python train.py --activation="cubed_relu" --routed_scale=1.0 --init_std_router=0.019 --optimizer="soap_variant"
Below are experts of layer 5 (counted from 0) of a mixture-of-experts language model. Rows are named router (the router's row for the expert), up (a neuron's input weights, with its number), down (a neuron's output weights, with its number) and show model dimensions 0-95. Each number is 128 + 32 x the weight over its row's rms, rounded and kept within 0 to 255. Numbers have three digits each.
After each expert's rows: a language model's description of what the expert responds to. This comes from a sample of Wikipedia text that the model never trained on.

# expert 20
router:123085187114151225172089147105135140156101118108134126144139123127201192177092117077118149117069155139078122163158105096156100144128147143155160164216104130075124109123089140125112089136068106105130123138127105136139185129101109115127112115149138142169146122090092129140123197141049155107
up1:142122126113120076136090062059099134073168089124131130153094119122140157062068112078133137120175093089151113123130139168104108133160133113066105094093128104092117126137160069126125116090110110192164139131140130150163126122103119143138133114092143123090123177100110135172147203049062058134
down1:111165126127087119114132108050107091087136127074168112128096152146136193121138124114136132142144127119129102121137120173145143087119135111130140115176090106116135079140203134107118118128075169066144106059098089125120081044122054166152192150122176146093126105129079139108114208090132148148
What it handles: Inner word pieces and accented letters of non-English names, especially Hungarian, Spanish, Slavic, such as á, ó, Szá-l-asi, di.

# expert 3
router:123176104116120144120131119069117142091164137134088129072156158103198124096078141063138137146147141087112130096146178097144135162096119101113145219127172182081122127129106038118144092154104110146173109205102107121140187145162171140139081125098125152136115137068141154165108172119106126129
up1:101133121147148148157168140100172147159117191105198179099132109097133065127137166087147086132138128116078130129099159088139125145094165140123103111074161153071098079150130080082203088170125096138110103113155153175109116172111163141114068117108124141217125131074170140109089141135166127117
down1:167147121092078118117097132103139132114130163139167093113170139148087120149110100137100130160142193135116099133164046132061098123115146152100110067123101143095086149057143160164159097145224125129113148157114123129116152157131132160136133112164125181119087191164139214174118096166168101136
What it handles: Word-initial pieces of Latinate words, mostly prefixes such as ex, un, inter, pre, con, comp, with the stem still to follow.

# expert 14
router:108149134132176182161099125111187132180100134108060153150164127109135172133069167142078113161136139119097099141102136127086078152093140088121189209193147150094110142160058130134167089168107088152137128160123175142185123150151145091114137163129152116150129071082129138131082120162090120106
up1:083124132134084092092165188125111135102133112086116081172137190099119155098142166126128060058098112145154122114125118144076056140141130133099147137131186109117141177165093121145121163143100040124130115157174105152160116173110122124152096117091118125052124062163150172153144162136141076147
down1:158111157155132102096121125070113127125094110098131108094069165221132072147130141136130087220112142153083133106116186107116095114136125073125128118072097096113075113162145085116147120103115106213135135091135073109136154111143103121171167115144108135174180109182163141153100093082138128144
What it handles: Digit pieces of numbers, chiefly years and dates split into prefixes like 199, 201, then final digits, in tables and text.

# expert 13
router:139106161144148128210147117035122136147131088072109184079186144175168185067082142084125117110128140150104114144163100096137085111089119131121121199141127106090126096123066133157156152164100124140130072150121138146134164175103180103107111097129175115135102112066111129154131170137137154101
up1:069130168104202140127135135156117048144082109132113146057172171158118164114117151157161080175126173106133117157120150097105078136134092109103130155113140182100131157109147066133133145113125140077105101214096124139151139144148140075106105107178170108174100118111140137071152193133159150155
down1:134136185081201186110134158071137186140107162114103105165068157165152122148132126126095183162163156101135122071096168145101200101167117161084114112112181158168176137122130137102124102117150180132144156111161158106089139139130123143169118172091129163107173163098151120080170091146158081130
What it handles: Word pieces inside Spanish, Latin and other Western personal and proper names, such as Gar-c-ía, Pat-ri-archs, The-od-ore, Gaur-av.

# expert 1
router:081090161137162144172182159119100121112124038137101138096154155147179171114080109143128167108098146141117161171161072057157106146097156124193129140154113146155104120154078159092090077167113090085117087161131134120117158133098157080099123123135150190140137110095110156139120109161060127179
up1:093108113099125110169111141143051204091144098152132122129137112174134108138129145097111155111130191113069124113149109134118147130114200134153108153142174122193091099182128200101158136151118063132123071159121160170167163055105165117106112172102120164114137121138101153120052144156083114135
down1:149101065093087143204066144121142165117152145114138114074158100162062089160098133117151078109139119148123137132071071158100162104136173138130164105158091154140065124137122136167136148137169100140129191117094139162091094087174147134138165102132088162111071147162105127135133084064131097077
What it handles: Word pieces inside romanized Asian, Arabic and other non-European names and places, such as Py-ong-taek, Ye-ung, Gu-ang-xi, Kh-yber.

# expert 30
router:087111121103166181118132106083098112156055038127085181164096087100145188093115168164110185145107154136161140084143086125128128159097118115127148154113151141099163128147089161100115144125061075146162114121163183148129137180157156113073109131091148135144158110117139135092089173172095086146
up1:136177106107162084175150140170072159117158094166142081152120159102145175087135134128095163129083124167145118139116111051114206147150153134143190122124117077143092110072120134150161134127127119193066107117127116138135062174103126094113094055138135168197137124117127164122159165135151122169
down1:121046126117085146071118146170150139178105100130121107141151096150126133132155135169095124115117186136116071185139097109181156108146087197146099119148149113105116100060075122177112154099161129204103148153124134153096091139110075116132138123107082174104115175128187135106208151132164122135
What it handles: Prepositions and articles linking nouns, chiefly of, in, the, by, as in Government of Assam, Department of Justice, mouth of the river.

# expert 15
router:167116105157147106181146130150146107138133108140162188104088099138211130106107109121116166202142125101112166125158061136089119176133168104119143184153137099145166206125119128078120117150105121107128099158097088133153168208113147063072157106054165134117139105163145107133107151119100147156
up1:093126163089161124088145139156097117114126112150140185099163087109114128194157113157133162193189142079143154194143107098109121088154141129112119159126074145160168124105080137034100131141194082089128114079105124169174186144146106111172173124121159156131185115124113126094086145120102110128
down1:134113212147096123155115169116160106123092141086166116103125070064146138148144134152180111187154086073152179200186123116123142140174169130058179131120135055145126158092131094149137100093145145153114150108164152143119117132205164098109164181146136126166113152142141106135141107111156164134
What it handles: Opening pieces of scientific and descriptive words in species, chemistry and units text, such as ge, hy, chem, and pale in colour descriptions.

# expert 5
router:142126100080179150143136127144143081124068057159117131148146137133184130115131159157038191095141087112100141108142136118127139181100106143180100125151141071133150128084069127072100102130128112151197119099157142129143119161113141107101093124135120220115094130069134124184128159120071123161
up1:092156149093165085151110133104141111129084058106112155116101143097112138119109085115123190142129107215104139104083140120103096191116157138119159139124152119107206115135070163132116149092138103141164085086045117129120148124133204145097153124116108122103172072145136151151173153113109202168
down1:161153153072181145146117088115143081105158095110122124175132077135106132125153152144120143093088104193141135089080124169210157148193081115083133181116105122161139059126114145200083125156082114151128115095132103081194138104168111154113134133138139110151084171087174118156171113151135111129
What it handles: Articles and possessive determiners after prepositions or verbs, opening a noun phrase, such as the, a, his, their, its.

# expert 19
router:163171141064149114123134127115129092214070084136112155165109139111166159126117139142075176118108147093158104091146065074097143151108155155175124131157109128156137091105146106083151149146114118096195097141161145135157105193147107133139080057158137121107105121126139100101098144180050093087
up1:068121145141136085149167140125106120152133132113141138188131136145166158084215101166075124197147188104118183099152124096145105113128163095087165120095153139188178122153105103121116141150071160119120134077084155110210147132114131129095109186101132095125170099174121093142140115181082107118
down1:135104111196105129124084116153157137081114139150152158185148082113154156108118136143147129173192093138125108077122157104153107153131100121104078078108158160117104093120143144163157118166147173095140153125130172115087184129190131149121108139131115030140199171154211072143108096167127133141
What it handles: Prepositions and verbs in biographical and sports narration, such as loan spells at, moving to, play for, competed in.